From a checkpoint of a small mixture-of-experts model trained on Wikipedia: 585M tokens, 12404 steps.
Below are experts of layer 5 (counted from 0) of a mixture-of-experts language model. Rows are named router (the router's row for the expert), gate (a neuron's input weights, with its number), up (a neuron's input weights, with its number) and show model dimensions 0-159. Each number is 128 + 32 x the weight over its row's rms, rounded and kept within 0 to 255. Numbers have three digits each.
After each expert's rows: a language model's description of what the expert responds to. This comes from a sample of Wikipedia text that the model never trained on.

# expert 0
router:109151138120085129099162083130121105094151145060105135101082109129149167144139198161151092157128138170078116144128150115109090185102107154118119143157134146093169114123169134192107107126140108082183127146186117190134172096153143110139086119135148141071115192215129185191124114179143161190160157126126099185131124117184148171085118157122123127125155143143118099101192119114123114132118130124228173136122146095134123101142133202132179096122164093167128129128177147144153090206129120
gate1:169195144141048118119135049142113118127147120132086056194089106148159137154150183064121093116145165179075125108082182105085157174116148141062129135125131120138107129139126102133120115139127110176102096127145116176161122118089168102138138129089145155136171156149071184134196103147114144068176105121143099125087108135114153086161101166160138096115118168160136111143097107112114080104101120140107170170063167049121080122110132099093110104154176081177168155102146158100124082154124129
up1:128063164157135169121131129146094149092132159109168120162126100180127088093181151137116207158088142185123068107117193149186136169158164121101148099175137118081122093148159126146165082077130151160056138088104187109077140068133130072163123115134155159140158100107142138115149178108113113134100106184079139161195118143134156136058153165111092151111135094138151139135079110134143103183131135123121162124165086108132121176102132136082142099118132143124034129115140124144107113108059063
gate2:079161140094125112108090115180135071156099105129086168194071146125165127126169174145121110113114206068155159058123112168214109157135083115134132159172173130119149141097184082145089120186161105149120105135150075186153093171143121164125088120165148116153119127111125084138114092131131162194181109099142115111136116139075121162130119146134144147129157140110174148139151109091105063115118101190141086107118114090090106116107152119088183150109055093087094160160113129138139141126202154
up2:111152143115134113170083100133069144102139126163137116169166192153160139162056197156102121171116112099151121124050161129148118124092115132120113157166124150117154121120101097088061085137180110069083103105122133142182107112108151141085128140096074118159114134130107096124203141084109126165129086123156129182136142129084085110071128055154105129101142087172120126105116088112129197125120129133067130083106093130132115108086150130150101087093115143090122150179198119152182121136036075
gate3:129110151135119125165172140186146115146159098106121117135074149155178103159151173167149132087161148093131090130135122134137098088156079099102109147114129111118121090117114153129121167119111129140107139096122133195152096179157038103098066143108198169156137189129140150128130179124091079144123090155236121164132104100158212083121151178155099175098186110158121086100114158173107098108148124099131156095116084142186118116158194114128199111090097147123127153107082101145095156147087120
up3:136123117148109101080163099061125158163152133137160120145098108130197143122129140052157060105148194104139129134109134161153146157118122116204165147128142053136069154108109105091072184131136143154105145141120160149148131086153133166204157158169096084109151116152149109153141150114103136117139088172168147158106178108106085117132125066177142120085166174083149161181106141146124136119197161173194117204118158164180100154147099175134112145115139120142174119121161156081119161164140157
What it handles: Organization name words. Words and letters within proper names of military units, leagues, countries and institutions, such as US, World, Air Force, RAF.

# expert 10
router:113167115118157129117099158113095146090158161120089115114078141174082114164157163157157087174143077155106043168101107120120124145129072115155130161138145140116144081122143166130159180107072095087191146147171110164156150130145132101138079140118101120047088142180135152118203196142089105131139199154126136105113123111121152124155134130056157151159140125133080181096178074140089123116109151060215113132137155113166141106153180150152144101110119122165101141081104170157129108187143110
gate1:117073070134120115137163133095133150132123119132102125049148188126158115149158118148097125161156074121108112135088131168168151096158147111142133165092084116123183161109148124130112090078150066133163126148132144147118088086079162165149122103107041114118085113141154130149174147136128114128096121200089164145114106157177039087158150163098215099141118128126129146139108121146128064028118119115171140126108100094161127120131124190192135075159151111165146158098150134092107169175177104
up1:130179111158109142116143153114143109130164155085183119169098069109121177141182111081138164099127198155096123164159144129098111132125091117112129109142122138041098106130110133086129151182149189087097114138181101121120169081107100113155158093171145122153125166117126120191138131138178111150118114088177109159118105106075154192094145090117149175183148146180154151159175132171178179183119107176129102096109057120101091088113140080085092108123120200140143157119134141200108139119107083
gate2:160124154135163178094141157148116171102174093132080201126056136099064167079145134151059131148082176150118165098110146121194121116156145095150097108133186190156120121131129140137093116108153160140122135095084179116127101124108156179149114189104118121095168151114145135147161160143167142157144104077160117156125104085142175147135098145128173115126105078103103132124174166124109103129125106046155111128098199085090203130167120175206105136097077123080116165108119106136135113084162155
up2:108150137157123179139155173115155081128155160124125116117093115206113044181162203137125095121193148121118088127077096141190117145104136104130136154189154130143155148172179078129144159118151147185121142151144074152100137129161098139131150111175140149152096134161139075132156144028140106166142153126140105113112061149094113195147141096148168155142106126131129156112106087125087135123133096132070098146131134144108079070124139161091133085146126140158178157102126068185204175124160097
gate3:099142165089154132087143117091161141126063136133125132151124107140060148147113130131068126192097114130109141153160205093100107079116148109134113131161104157151158090125129078128122146106135093175166140197141066135149132141097143106096147079077106157118098110212152104130084131145102139173132142144126148170160130145091109176116117148122164174144090137144126127186125095088193141123104181104126054208133102116141125104097187095121130161185097104130071121170094073072138130061138179
up3:153153124102122155139134115120196128140175118128106150113129114178110092116133146112148107107115167127119146115121083085091081097130154065107111099118109074125115106078146123098146074055133149102166129196114115141162179116069152178134105180090121124048125097110165113176149077117095113133154070168134133169129127150137107164162124144122146132150207138113094169129173092091149094107089143058132102154126111071167075132123168167117145124123119106196158144206145103123114171115208192
What it handles: Mid-word name pieces. Middle or final pieces of rare names and place words, such as Le-ir-sund, Fleet-wood, Chesterv-ille, Be-ow-ulf, and coordinate marks like ″W.

# expert 14
router:116152117144149079099176141127036101097125163144120154169118091169135145105154177163154097164135127159105096123113138096098130125143120119115116172105118142102119142135148138129120167115128116086122166148081150112164100173100142082133174090082153166134123134159138196172124132166144119170087183103148149110093084078142119163165173132137106117141186189142083161124182117117110113121105126118244055183105121099154110114119167126176151197116186095180085168117174182141131130179170129
gate1:121119128116086148177151117183149125095066109149103087101132121110109147082145081071180129143110185119150169118067109126089109096151183073131095111184114064094122145164120131131134156128114098122141134111117090113151143113133094128124168054150153106129145079080152096099151200108064141139077106149089175063167147176101123092178085107130121137109102155156115104142101112109155161157099143095138144133092091116118181137058138118163109180156209164075154146102150158082175121082141156
up1:180105124138128121115154093142134089088157107153103147133122177076145111116116123113180178142179140129115147128109133149097126076135131178155114172148099120116135143145145155154177131135138163062070108113107124084119123106181187113150183073096176129169196093126181133161150169162116146130109098130091185143079117182128082210130151122152083122169102133071117127158183094133086113065110191114169164134062152164160161161090125145107178164082119155162157082136149188137160124156145124
gate2:110193099170153119132153162119170070118174102104111090064063120113133083143099083179090097141130138108116180084124127127120096082071174111140129141096114161153118101165148089125163160067115063100144112142100100121057157161140128098152155088130149157117080067100188106131165161117126151162067158132062089142103092082157104144130146132047164098108164130131119134131158108100142135110143080174112089148157167156157150140079150113136103169119117057083140129088095155166149140147085115
up2:174108090076115155110185144095180108143146115109180121151177143124149129146198131126137178099124112142123118166108114157120139185157116127135175074211090130123179115084105157119124013167121138117123143114132099182149140105090099128106089113133090130151106163191108136157110068106149195133148114106143115115143181136131191116131111140237099164145098068104166151109098109157157121166085161106126150136091095084131082134132118182082133083143140128146147138188150093149127096126133147
gate3:107093072096134143080075182137132150148100127173132133095085217134112102146071168163166071148170093130096111155164136118106062099163140118147138172118187138119101106103095109131142117080131064098106163147082096138116120129040157093111129109143043105132122121154086155104161128054132103100114115129178111120129185146132147164111093111110123080113128094071088098122111140163155089147081160111108113176119151095143105135140132205114086186107109134133129187108130157142139080151096087
up3:153167145061121109093138115184133129124096132160182134117068135116106125160095095171136085066141117048141115121120198112094092082142101147145157176129175160118117173089082046140115127084139129129114140124060125137172148111112211143149195144114049101084099151138135179175182106109124106066125131122084110109117160118196131204128112083114107111110132089125092176125111143124109127113145121117097121118156089085119119161139129151138119167096188147110173138174141157157162097114126108
What it handles: Section breaks and headers. Paragraph ends, == heading == markers, opening parentheses and quotes, plus mid-word pieces of ordinary nouns, e.g. ob-oe, pedig-re-ed.

# expert 19
router:098168131145119102102195159124157079071133131131108105108082130187186168134154166157130131127127137163078084117081137118087127156110122208112126173125114116129163107130142144167105135071164116118162120161147074163164134150128091046137175153085101138137063113190147186118126130129086079165089206135133111166139098130131124113115147105115144144145110130153102115160157087122085142114085130111131096155155141087108082115148153175129138072174088101122113180093196167158126107223158094
gate2:146091127118100140057150093150158134147115116157144135089128111134135155120113142162107140071209139170109076140138115077136089172115198138122179119147137091102165147094093151131076147133162107172079143136177103185182138133156143083130126081181102120128066102113091123165115116104136087177142151055166101091099058198086129191132121162084138179109104145168101121135161176064162149160103163147111070167128082069131107103153142157157107121140171121123127158116098126150171127132101112
up2:091145063159132074127160124166112097124133124199152080144112098110140079085114057077112124081075137139135119104123118126101163154188146090124161098081141142150120128108062082139179134068119144126181167204157165080123110054083160143141129139136121134124134105081174119146173125139122126051100092164158132133136123107164093124178163114130136116072154141093112161121140134116128088160108147091143066166169110134150061107093150182124199099155109105166152117072138123134083103118159148
gate3:151147078170158122139106152103130103153126150069128118093144167138154208132129133112127190094112197144075130121103192148145101066123030071148138152093113132081107078166186152164142114096114110139158094181144081133088148172209064070127121170097142126132166132114123114138105156126147151138105091112091104101158126164123160087171132156127115119151113136123141129108124224168091125119123138120145148164111161083189103162152117121085093115080092122082151113140073121148166098167138123
up3:087106070152108141104120116151102141146085123160129172189155150067113123188158138170132125177113124167124154107149129214099196100143179171096142100138125102157083133168130149161097099149144142129125178102140142109124070209129168116091150120179142121158194137115067100122097118164101166133136132137079097143115146111118037115136078095159193118117144136135183156129164119147166102195171102153169147144133176067149202178141160113136088190107116146141158117125121131138140117123123120
gate4:112096160100200112120131156125135068128078177053156131107186166105119069143083116119145125160124097124149089075098129151152129094115121172139148181092158122136153094195123121068124178101098103123165156147152095178147119131113151185097124137118130106125202076114124138083159148143101081194133194128127104181131136162142126110126070143105121097143085095139094157089115102159143099163072129123122133147104140157152182119176086160212149103138147121107162122168095123078188085138083131
up4:122083117148115177103120109104166148094155173135111139109139128176149166113124137117160137133173125080118130146129173098111126122111106185040085110141101139111190171134120196096180154093146046108144150168136100105116128137073130172168122121145133172139127144140138173153126088097135099101149170173185144152135171165137155165100101168171183061128100168110076136103153101174200168159162142078074146143170139139116115121096114132189154116166106157141095152175073114197138150126126186
What it handles: Structural separators. Table pipes at row starts, section markers ===, colons in infobox fields, list dashes, and the or at opening a sentence or name.

# expert 30
router:144114106168095084110118155176155151106160136116111157121102105154125121146154137129138091139069114156146100114095148099116089166163116128138122107152147113140191120133141112115130126128153111110163146133167147145137143151124134096119097146168146086073081109126125178135122181132104087184067204172144122140197091114172074117146147154066169068185124102154080176092208131105126150072091121117226148125130164114151146112158146180113121076143082176161130162130106170072156125224147121
gate0:091109136113146107114152081122072160161153170107129200175158140097105137112133172146158132114122138114131062084116164133111171109193106132124088154105168052112086174087089150148160076123114161116096134131114158088102155168083156139155085164136141098106151154149117150207094163132147115160080099158126165173063155183137137143122131164107138121125208138140063198163140055114187102119141135110114142136127127049158106117114179123106117087179123095113130093161114123103112166126148171
up0:126137159067103107136141129125177181160109137135113123158147105144115103140160146096161192116139148149110135052114141119070190095108151133128171123122128122132174061076149107127156096079131168136097092149132126105141075068146157103183162158137122140080121182115128105172170121120150139181132097121100083120151104156155137112150082152093129143176055114099156160100126152229134102148075111105157134195108151135112195148114113092089121147187132203134051112133138117102128095110180167
gate1:143140133198080116110125144084153120061179196126115193085110188118127122154060102100099142139138116160100178149116091172132130119123097096046086117115135148089085101040129188111132172135142061102151145192088119111118138049058131193138103140135164121139081122102121110155135151141081161097144162106170142102149100076152184168125107155059129152145125117143133106096157136121088144143112147132103107183077162121069093106148169143152155148143111146122122104149108116130105129134114120
up1:116107129099085128114070091099146145130116121162140125115127155118116122139079145100112191115126129126134170192171127156084159120186144127111104101145141183098102125093152171154109107119146054158147159120078166169136141139136090160142092062109129061104179169135119109206180152111079135059105144084105071092140100141139163171121124178119138094147143102074110085051170148145129141118130091145139070107161137139136151121157105159200152127143099158130082125140079096141070140155093213
gate2:174097096140131117069099155130187179179132161218213111125112106169151148173183140117190168103190175110066136129130096120107136114191124156116118125158066056126164131120113112177097117063103097103119179205150114046178132146112153156165141166128066119143115157122140125130136133128081123140163157132143082127087183090124134117141111108103120113160159133122122140163143145109083126118140085093133071110162099105144117118142160128153106100174124157196147119108172148153142112122140127
up2:144117102150148084116096133131126146174110109176121100117127057125117133208117079102169162163142144116105090052152113112082131159112172111119148105145130123113083133142075178123119126125118116119116115147123116065147187107164135151195080169103077071155141132067151202136143143160134104207140149114191069140075183119090125107167187125079143136132142135127115130124155143064066176092129089122150123153179135143147140121143168107145114118129116181164087067114120144095158160144185086
What it handles: Name syllables. Short syllable pieces inside personal names and titles, often Japanese or Asian, such as Sh-og-un, Nak-ajima, Nick-i, Dre-ier.

# expert 7
router:105182088166137115115120154174137061121120165154142098135107090157226135139164142155154099087129160143086118135174162096100109142193136129129170117145147100143128145176163178146161140112060150094112142106105129156141155169134062043118124116089142163159092170156139188144164192136113100169064153154126098186107096132131125140177131137148151099149137137132111156140142130100116146107126104151220129157120109120181115088092149159105120074131145097141185134076100129153146102221130096
gate0:141175158104139095173137110110181153076142089110143123127165167136111209173121150125175078137129089124098171099094090171112133152180066146174162174099106147110157119165150115196110104123134096065139112115093108108134164133154095161105088101077111134119104078127179135162137093139165105077118084135122132089149178177056057095149154117169170148072108154168104126130114109134151149026140152125181152161116181106151158112087148116139122098132189141126136139163157163136119108164140106
up0:161116165110104151129151174138103150094147113172100134072160104174093093094171135147072064155112072107130153099195137135134091121082131135185144128090132144135202143172131067166139195134129125125159166131077137059144111131171112172102125109113078171137106128113203119077114109148201150114104088143147139134143110195096043113145131111103135081183092104131166152154133171169153130112121131115163142092121123152154148134113192099195165129134168136151134101171131147154115139098185140
gate1:113135078122098236125104118164090095153078098132135104080123094105152108176130143137175113159164146108145150130118155107089067158134150141141158094129078138080063100096080138203164140132060117121083079111117152162127141131177114085133126122088173139121170119105120133113129130181137156079087071142121142106108120180107140121154123102135087126086054137153112111086119141129188116150169152127156133185080130144143064098091137113118071152112126058183155086109121143124139093167170185
up1:130101122133167160130141187151108121169146103121118148147110113101210132125110201188080085154135164095165114122114046120092076186101130124100103151070183112130104161133119089144080106146164114128119100140087133183135118152176100118163114177144139134128130145146153134099088098153139109191101145160152190128147132140084141034174178109116090167130102099133065152151106127148109135079147172080061143178143129134137150130112084162173124105079167128159136120114080057126138091161157106
gate2:127205216143109168167128121132136160113104177110142216096099165169078146108131123170111144074174064092175128136082114159083152140141152107180156143096187079086156149118148165137104152109183132124130080093088117168134179123154118136148106152134119130081140156113142079131136130127086194106118172198162152131141160159120101092146120135100095072098131113112100189101124122114126148106106096101150123130129117109096143111078133190176098166129125140183133118160154161149194130162198132
up2:110115122092137119102149127087124142098166055134080082131129130116097143163174078120102064157089171128117107133169138105156083092126140105087137114121111183154110100136115100110120130137094106148122096179153137063180085155189147130180129123107145158112125164106194222135148114120108139139109089104113123124152091092164140184116141182105156148172129126159222067136143172143142115135152167133090145078203128085099158107180097104194148091143110119081116106109146134071113097127115193
What it handles: Word-initial letters. First letter or opening fragment of a word split into pieces, often capitals after a quote or parenthesis, such as g(emony), W(issam), ob(stacle).

# expert 23
router:131147075132150132105135185121139120120140152138124116117061120159167127182130128188117105139137106134120108136114152113069113126125147171110156131164137110124169123109166106070132171128132154120130125148164104157149098147156119106137073129144116149066095182179143160134167197085077146161060163155193145135148139130099111144146129134067160127153145121177061175041197089075111122130144116122164069133138066109187128131114179154093161072155115158183115112073116182151183119165128178
gate0:139104123159112151048180126127105123122115135061108098095140125068091129186113140100092115181069114125109079139114168137058094118105114188067129166135166136166187059143130100115095097141135141060140145120142124138174072145107130118110118100104154078121127121143133062117097145108091151150105138120142153100169146163157110136125113174057169108146087092131163121123185164121108116120093135135058085089091098063202167132091097141112118086178134151141151106119122138112129112135042139
up0:124118120130155127193125089117149167122100162141154134133149126132159122113164182128152150127196166181149126129139143120167109139158151127170107107110107116133021146146144168178207222139117132115108092121080111116056185120184096146087178165139134135179084122087201149096131122119137161097098074103121125126095120135117137132098160098155173155095125126139182100172078108133129156066138103171167154163112109190076109100149122098100137125067080129148097139173151105144123119157175101
gate1:128139161173071090129101161082089096141163115139120152110142149135147087175187178133112098154193145097082139162108163099118073145154123181130167131153117139096099143097116112129104095079190104140152158107149120192132143158119138162167075163146109105126102169134129162120146094123123137128144123106094161138178167152112144135148169221107193179129155186096190183083159074134040114142164110145131085144131112168124117078140144192098125103110175128147154213115149150149121139153128151
up1:154156098130067118098156142086145114117159197147149177094137102142134097157163116202130058117118143110082112128107128118081138117138130116116163052154120115077122155093115088086124092078165071130125163116107167179138127169139142166158101191148108089093111151125097125153142082145112147134189069175147156174192146112103136186171170176122111192132113138080147189066177103090060119172128114141142102117139106134106142144117135173133169122150160067158124088121104121172148141132093163
gate2:125132136117129143129081073159132111152124140161094115120146171086094122089086153131122105173186092139137180131150095157138144082166135089135122131119134074104076105149120162156101115190125134126131143169134138085114124066071170110085203164138130155090150125133141138108163106121082148064166145098195135079107178110132057164113059108109142158152145185117153133114160148127122139116113174136158037159146156145110133184187081081122077139183096179133121172138127115119146183101194139
up2:183168128168117122157138085172157124127160116123129112073092126091127105105100133156152136166152152146169158133097125121136141094122145126140159098132129086114072124139151149122162163111162183126118132148166125119176182101110117093110139145147107132057133115116115038140182116102106096051168077158181140122213185126134177173159102168141072105180151215162154126094191129136160146130049143134116061118121115104118135157171100156126094095140097152082087146097174138163126131126180162
What it handles: Auxiliaries and subject pronouns. Forms of be and have and subject pronouns opening a clause, e.g. was, is, has been, he, she, would.

# expert 12
router:089142130119100132118157118154199111114135128145132099143098115160154139121130168183123141122150155160075111166112106105089103126115111179110132143118107129125182141137111145119136137088171119128184139156123118125192157164113124119123118065151108139095061116144118146143129176125083106138080206163127118142160099163158131139134122051096143122136129138131099100168207059099097099131160144113171063163136087080149091114121132163113144094189110117122097216073231127136170118217178114
gate1:123130120135091151164153100145128165104139169134112132105135174089134182135128173146102148065133126185096184118133113170104124114171124144161133135118071128217081132139131122159146144129129128122142058137106122129142148177165106142136094075132113162101123182085146101145181159164206129112135059137139153140171097115129125154154144167142155075094120173080176116084075105097191130124102080139204062111086122120193137145149194112114076126161142170137159133124168136109193141128063108
up1:151145140202229082125124115156161136094114137135139069171118130158148162128143106098174078124161029121162132086126146108149090174229146145107105151128141105131102122086153096119115093148156126127066124170154087179097131143101105069086126107145130090091121165109128118132104081093164109116113163109039079103161141206134142124136078128171141146105222120128121138141112104113105079102096107159084138140156157128068109116101147124104141078108144117119125159121096118164124139134112125
gate2:114187076174111135091193129149135145153082191122123163064222158110128156114192134171093125146150170097120143113133097121109132185098084141074109085101100148109195162110157134129093111121126119161178179141159100115160121152076132143099112147176141126117058073114145145127169119082117136096099167111063149070113082134167093102133097115066148109096081095118137115104184082096090114131100108163145103130144115149157093135133126173173098113144108134132164093127048127140127133130073127
up2:175109124095177134129054129089089131104178059143138125128108127075112151108090065112158126144102060150097149114121143099119148049182165115178112154164136104128169110132138122101144122144069171137118086072163160104148127120184126149102163090075184111096168080090075138144052143162167118091134133153180114088146149091086153150111149165175091096115155168161124126138113138159121183137136109080103197106146098136089152102130095141095182122088137133154094144104074142152120144082136161
gate3:112151122111100080128122152074130166135160166110167115108163146125099122149167169161090075172175160169105130120114123118127120112145140052125108109133133132082076096082132136174101095144131168151143174089169190179122072126126096149121092147148078123174069142142113100177148128166114158106119156103068100156041070105206155111106107129083172153121144129112172115136115160081102112122098152149129143169170133147081137165183160110124131144100105125079128113141122109051097192067100074
up3:108181163110125111156155102113131178139145123158167084116107153135093127105128163117086051172119165113096091096125098103137143128081113081096162120140144152135140128113137112087069079170139138176154141115094221098104164080106123132162108177171156120166148149124115111152107170122172064104126140060124128098122113138159147114083088228139149039139172091111122122153148137141176162052132113131170164192095151150088117148185123142132136112082117105131107122174110086058129136115116134
What it handles: Sentence and cell boundaries. Periods ending sentences or citations, table pipes, colons and line breaks in lists, such as ")." , "2000:", "Dr.".

# expert 25
router:124101105166131148121115127154129085110140182057110115124080115144226101135122155221123114088152125205099135140176135099133122147097137136115135153182102137157147188097148114142128091108082106144150161137109126126153112115136140077137119091109110195054112121152120127143133130189102095164072114171137102137188110189125174154096159162141133165147165157154081166113143111115179101089103167102156078158108101104094117105143146136130151121143179119180140134124206191153130073185115084
gate2:109096072156105201119122127135172152173123190141092127145129116146152139101134091160121067144145136132181054179185145111115127151127149104097161118117049108175131145063116083087162072120092186099102191150100123151113177136075118120123138103107152078174142116116168117064185137137102112138097086145143081149132138110180143110142159123092122166187094117142102132158111115113135099145170207155155156149172097190089068106118157133137146105127126088134171131139138101087093078116088120
up2:143151148095105125120076128171105172095119085180118124173103131174122101119126091126081158146137143131099084148146136136044124088143132120174110012132096094113130144135152165099119119110146089155133111130136205154155146101104113163141111118118106106116154186144172116123121102064133102128167130125115074113117141129074175107111067138166157105137141110212130147156112106140113111151176099137107152194098125072102100095048103143169118109127140162183080189097082061081126116098168110
gate3:139152113116165151158165101130130174146198191156181136083176129133115112126196101120152138154111134136132118138138116146124117191104076094153156133090103176141150095112095133185126119221185108176134119126135132108090083124101095115128138152121226102078171155122144153075132111144072123176120117178108147117149121053148094166131102127110175135162117173097134132085134105138214143169049192111166141100165084188140123157133127115147087166166122169137143137121140137153114147107138103
up3:165089177109151174123155159115067131161142160137144102115143160156133128118172122073142129154095114149149097136114126149097109093100192111112163091110090152160132091078042151068093083154120158134150117115173130104138131102151184166114077145133185076124214104153131146121131127114143121078113107049107169122135156094176110107150132146124102096195186105111078121138089057101092144151114135140109141141127143107131094185116144151157056157172122095108124071147079161052112119090151129
gate4:185092147101127120145102103080145045130133090156163139123098138123143055108107156197140125129124158170145131074125156087123167180121130126144151132160167091079090147135198082059142137084107135100121059076143150168149084099135130141137107097152112160066201166128169091115171152121099213153161111127175141137099154125101147167113177192117068123129160174128151138145174094134113104106117099083149126118121123148154136136076098147119159115140196110169150097073120128149117171114136152
up4:089100118130088144157105139114154107080139129085075200149123184060180135136133138144123136148118121172194123096138112142165134213141161143154158159057090136101112154171152156158160093153109128097110161074189133125168118127130140132127103110141132129129143185095094139172066137136135157154100151168146118192146178125063183140135047145131153117168114161172162180124108154159126105139156065114131139167099130105153141114089128080099079151131185098063207098125159131131140117142153130
What it handles: Numbers and quantities. Number words and quantity words such as one, two, several, many, million, a, plus digits inside years and figures.

# expert 6
router:167179121137090118137144105126052081119133167089091161125067112150098169098105156133124120114171165182095149145124141103155103164119060183113135165152135102117126158105141133120148139121122128061204195152118122106146119113097126151134123122123136141056104109112115149182116166149069111116113118114114141140156110129169098148107107130088111167143196177118092155113195114103081136092088163082223086142116096096156097120119148148156124104148160093175108167133207226158135111124096143
gate2:158115139114085120093116122131163063145126095100104109094112108104098067148103148142152129121177076134151093140175094127114157172194129188133174128108181128131119160059105145147157069097166183059109141143092134165090097167123137151159161126163128096122051125133132185143066089089196138141145108096088128109063150117168142174099162114138153156074128143114115145092136114097171130191144187139182115132187094102162104159117195116149154117132107120163113126153088183088114119140098137
up2:103108115096085133112137153070159053104142075133109135142039099139133113110134123130142177108161127111152124126098103108129172113130206126137070109147137116085183163016122086150175112120171136105120189148103103125109057178147131154141110164138133092113101123146145128199136067164172202144142127079115127153118123123168130124134169113101079111121079069148116128101116143084078121190126128120106129092172113054118084123111166145173148145141166167154142082176098147111110138127135132
gate3:135120176072146182115100137128087066111116117101105113134134139078136178122111109087001159125130144144128145162174087171143095146091112162150123178082176113105170149180177085114087131166120130141162183174102141130103131163116065133103081150157163098110156136158066135138179106143102179133146135134076132113101116110157088108111129091144147084124091220139105152060091167135146124149126131109050107134139110097123077138094074131163122110135091179113144086161112128130130120111109110
up3:104169088110125117079126053115139245124112133118115144154155103119114151154154127134100086138129105092161161066172119137136175104095057163142070076140114128137117130132141116080143159095160130123111153152091079139119124156116157126168124103105179087072132167113137128096085076111122156111080140153110076102136147076152122150177105099134112091086122113114085081151195121099112070104161119118183130106086135099155136143078149111129216091172184141126159142091095142165122088157110192
gate4:142126134120081181095121160096149144107129189174156102221126107161114074090125125086107098147179149119160130133120153132083163053153087066140160142133119112149105125077132042144139164156174108148127061160163087184148154119153160110114113095162132119169116129174139090119164129111114142122136131166149089114071128127139112154123124133116129125137102119120160185135155134120182112190116127097128102133156110109085145065073176179144072081169183159071164159131070105115153103094190144
up4:136190190145125114083166158145076140119096111100131142154124082191120109159155151162112172148137141162171095107074111139098162157130139103118108148107179154223157115133128144074128170141074155100093164165133133104159137122103129119163104155115150173118094116153123142168092109114109194165120097134114154147160130138147132161114113171080082111151168174103124093154138087152095144145157116130144173074103165102172138114113235120043137099112072139127025088081145107101129148124127138
What it handles: Common noun heads. Common nouns and noun-final suffixes after articles or possessives in prose, such as season, game, government, short-ages, execution.

# expert 21
router:114158096113122077097157144174120141041149146117098128103101124161116149164145157150135099149118094138104096131071126133070113127159084126106122133096097130130116087118156133142195115117093122122133164117142145152127155114134145055049117111133158151063120119169157165132160207102085046154078162126182169114170116158135123141157175134110144131150150157163091164045197141117120134111122149073202126155126118110184102151194134161074149092111076109146129139088118139174139134199118128
gate0:097091124172136107144117219122110125128133118089145145096115095138126144124111192100121149138097110194167127091066162111165137096121175122145158145116102110145122067116165118136114167103171073171181185149113112153074144103158181122085081091134174145116053106132178155144092176124097131177145221072090116130147105182150129107117111107120146139175131150142139151107148131121114132133076121059179124150078154095180129124201082142075099149138118157170144148165095105135096106152142158
up0:077081133094147135106109059146121120111185105155176127126110165081160171168134135154160129162131116126083136129135112086067121143138098135115119136096108164092146132123162152116113157138097077114097080077137048166138086132135170069165157137105109090142158092168091136093109123091104143066106090160115124149115188097116118134159117145101098123096171109147204191081066127138030103127115157177122129054127111102107157152104079191148128115115142150122135137052154186155129131150105135
gate1:181181148138118126105184169074158124118140176144126080124078073118141125118093110113188129093186110134113149136097151143115162117087150114105198144172179129127108112103103127114138067119205102111177159201150054166136171108137140151140146136149098102144176113147136125138188184177131117137108087151116138116076118091135098135105164108100176091106149120145151173123122077101142150131120125098075067138108112144095138092090146175171132073117214150144132154098142169113210108151144099
up1:165203114104151115162151172130160149105189162183174089175114056093107133135106141085078067090119116095130135145116131146101132065119126102118188122156136139098087100121111074116179069113171117131162121117143154115103184057129071120109107144166156130164143105132117116099169160163135068100149087147130178140117118127079124116109145132164187079131159091123123116159090089155158175160114121122085131135108174135082132101184105107195160099079114145090114111116095081103209159118128144
gate2:103131116152096076137145097123116072102173152163088092086148178150146114146192089115113083126146134187098115131153114145058090137131126172162157164071145156109166148091208115125081105151176182127153117176116100122159141157131168132157088114121102130136125186129120203097159105125137109154143122122161128115142115118089114146150168137081118129191136158167125088144127110141155116101123096133101104162126147055102030068130163079154113165182167105181131135095168133184116094203136116
up2:140088129110161121126110078115123133116136082178084117121168204129064096153197079106119096189103121129103139084131107188077158092112107155114129120073114144085126085094195088067081076167159167137158083131107093094124136140153201117117095201160156099147167202171142172087135127106134136136123114124133168099133176081087095132103103112107130145145093136148179093137094111148138136117118126197104129108158141106129105166123196084128151172121104105101136071099116105112088119152158117
What it handles: Foreign name fragments. Mid-word consonant pieces in non-English personal and place names, such as Mits-ub-ishi, Maric-op-a, Domíng-uez, Bh-airu.

# expert 4
router:136177119101079145088119120120155098139112119146069121121086115127175159116159127167175098112090152157120117123142131143147122104116118142088140135139126108133154103103105122127138165147158120148167141148128117138139127141131134151125092135084138155123147140166145181121127155144105084133088113101161099111163131162108093158183107153103105081162126140096124136082205094133144115097103142125185078157106129098060143118108099153118097153114138163120168156091181169138152000255155162
gate3:151160188034129113139127101091105144122118161090111077104105079154127082094137100153163129141127137063076120165135171133114190142098161143082054141120156151113135191150106146127162118122084148051160069141105086114130114155149155089169117164149150080150185102150127119128134127127077100110182109095135135175129142140140139122122158152122148187183138184086127115107137158089114094104152169168146149152142172125104163139170124150119080098130132117180120138154171137050063116078184168
up3:178148133178112073166160138120137038156080106175120165118133126108113173097132124128157126171093091113132172133102116098143092085119153124131134081055186145144101113148129158106114091127183124130132107126144076141089096139142120145123151170140123155119105125120127106173078107179104113071108131148058152176163162085100103122123144118105102115062084160136178139086124154145129163105145054168182020083122157114131137155175116158149085147162159095068120097118096171120181122143167144
gate4:194105088124166106160125166127130147087155109163177117154147135157135114092111131127122088059086135056081082125148153080104148120144174065072082095152075131197202160079159147167084092060134125109194139108113163120132193147097122110134110124123088114165178118113124095135156118146106170108135111111079118156140123132064096125142113151092067136123152097127115159179140102052120146128062104116086157103131118087125144157142138083146137109124132122183113108097122080058140096112133153
up4:093177124135137172079127091106148064159149091150119191184079140130111100121099149086115180127198125119141130082125142146089181090075145144163102106140179074107184105155092125175159125120122128141167161119124120153148138131108108120173091123114161099197112091105243108100154153076094160102197116168117095138110162113135148129094126120131069149103105117099139124129098135095118141101112146155096172193129108128099148150156086107180161153122127158124146131114146130057081077204111134
gate5:146107107136145088075185142187138099153177143121154119094127135127091131099169105105106077074121140127119107114129126151128145119074144195067097110160043093130117100097170173119090099091139062164184193136079142099179170125139129119075118137157105173114137059181077106145169163106132088144134133133156116184124111131155125107160127131081137116150122062159161131112144161110165145177070161106125073079175115136118130137098130135128122113121068085164196147135132119166128136104203112
up5:083153157074151145137108152139161150162092150140133152167148148138069111119116123070194152165123129133152129100120157128123152106095099145152162112111178106110112167102069121101124175108144146121064092134173058174163169221177172123130164073091154130130138113129109185123124155085108149099155125106142198067107167100042137174124173114176125147128098132138171094113116113136083135165142138115061160095088163140155119136086103070110090116144150164052131142113087140102082154122138117
What it handles: Digits in coordinates. Digits, spaces and symbols inside numbers and table cells, especially decimal coordinates, degrees, measurements and blank or N/a cells.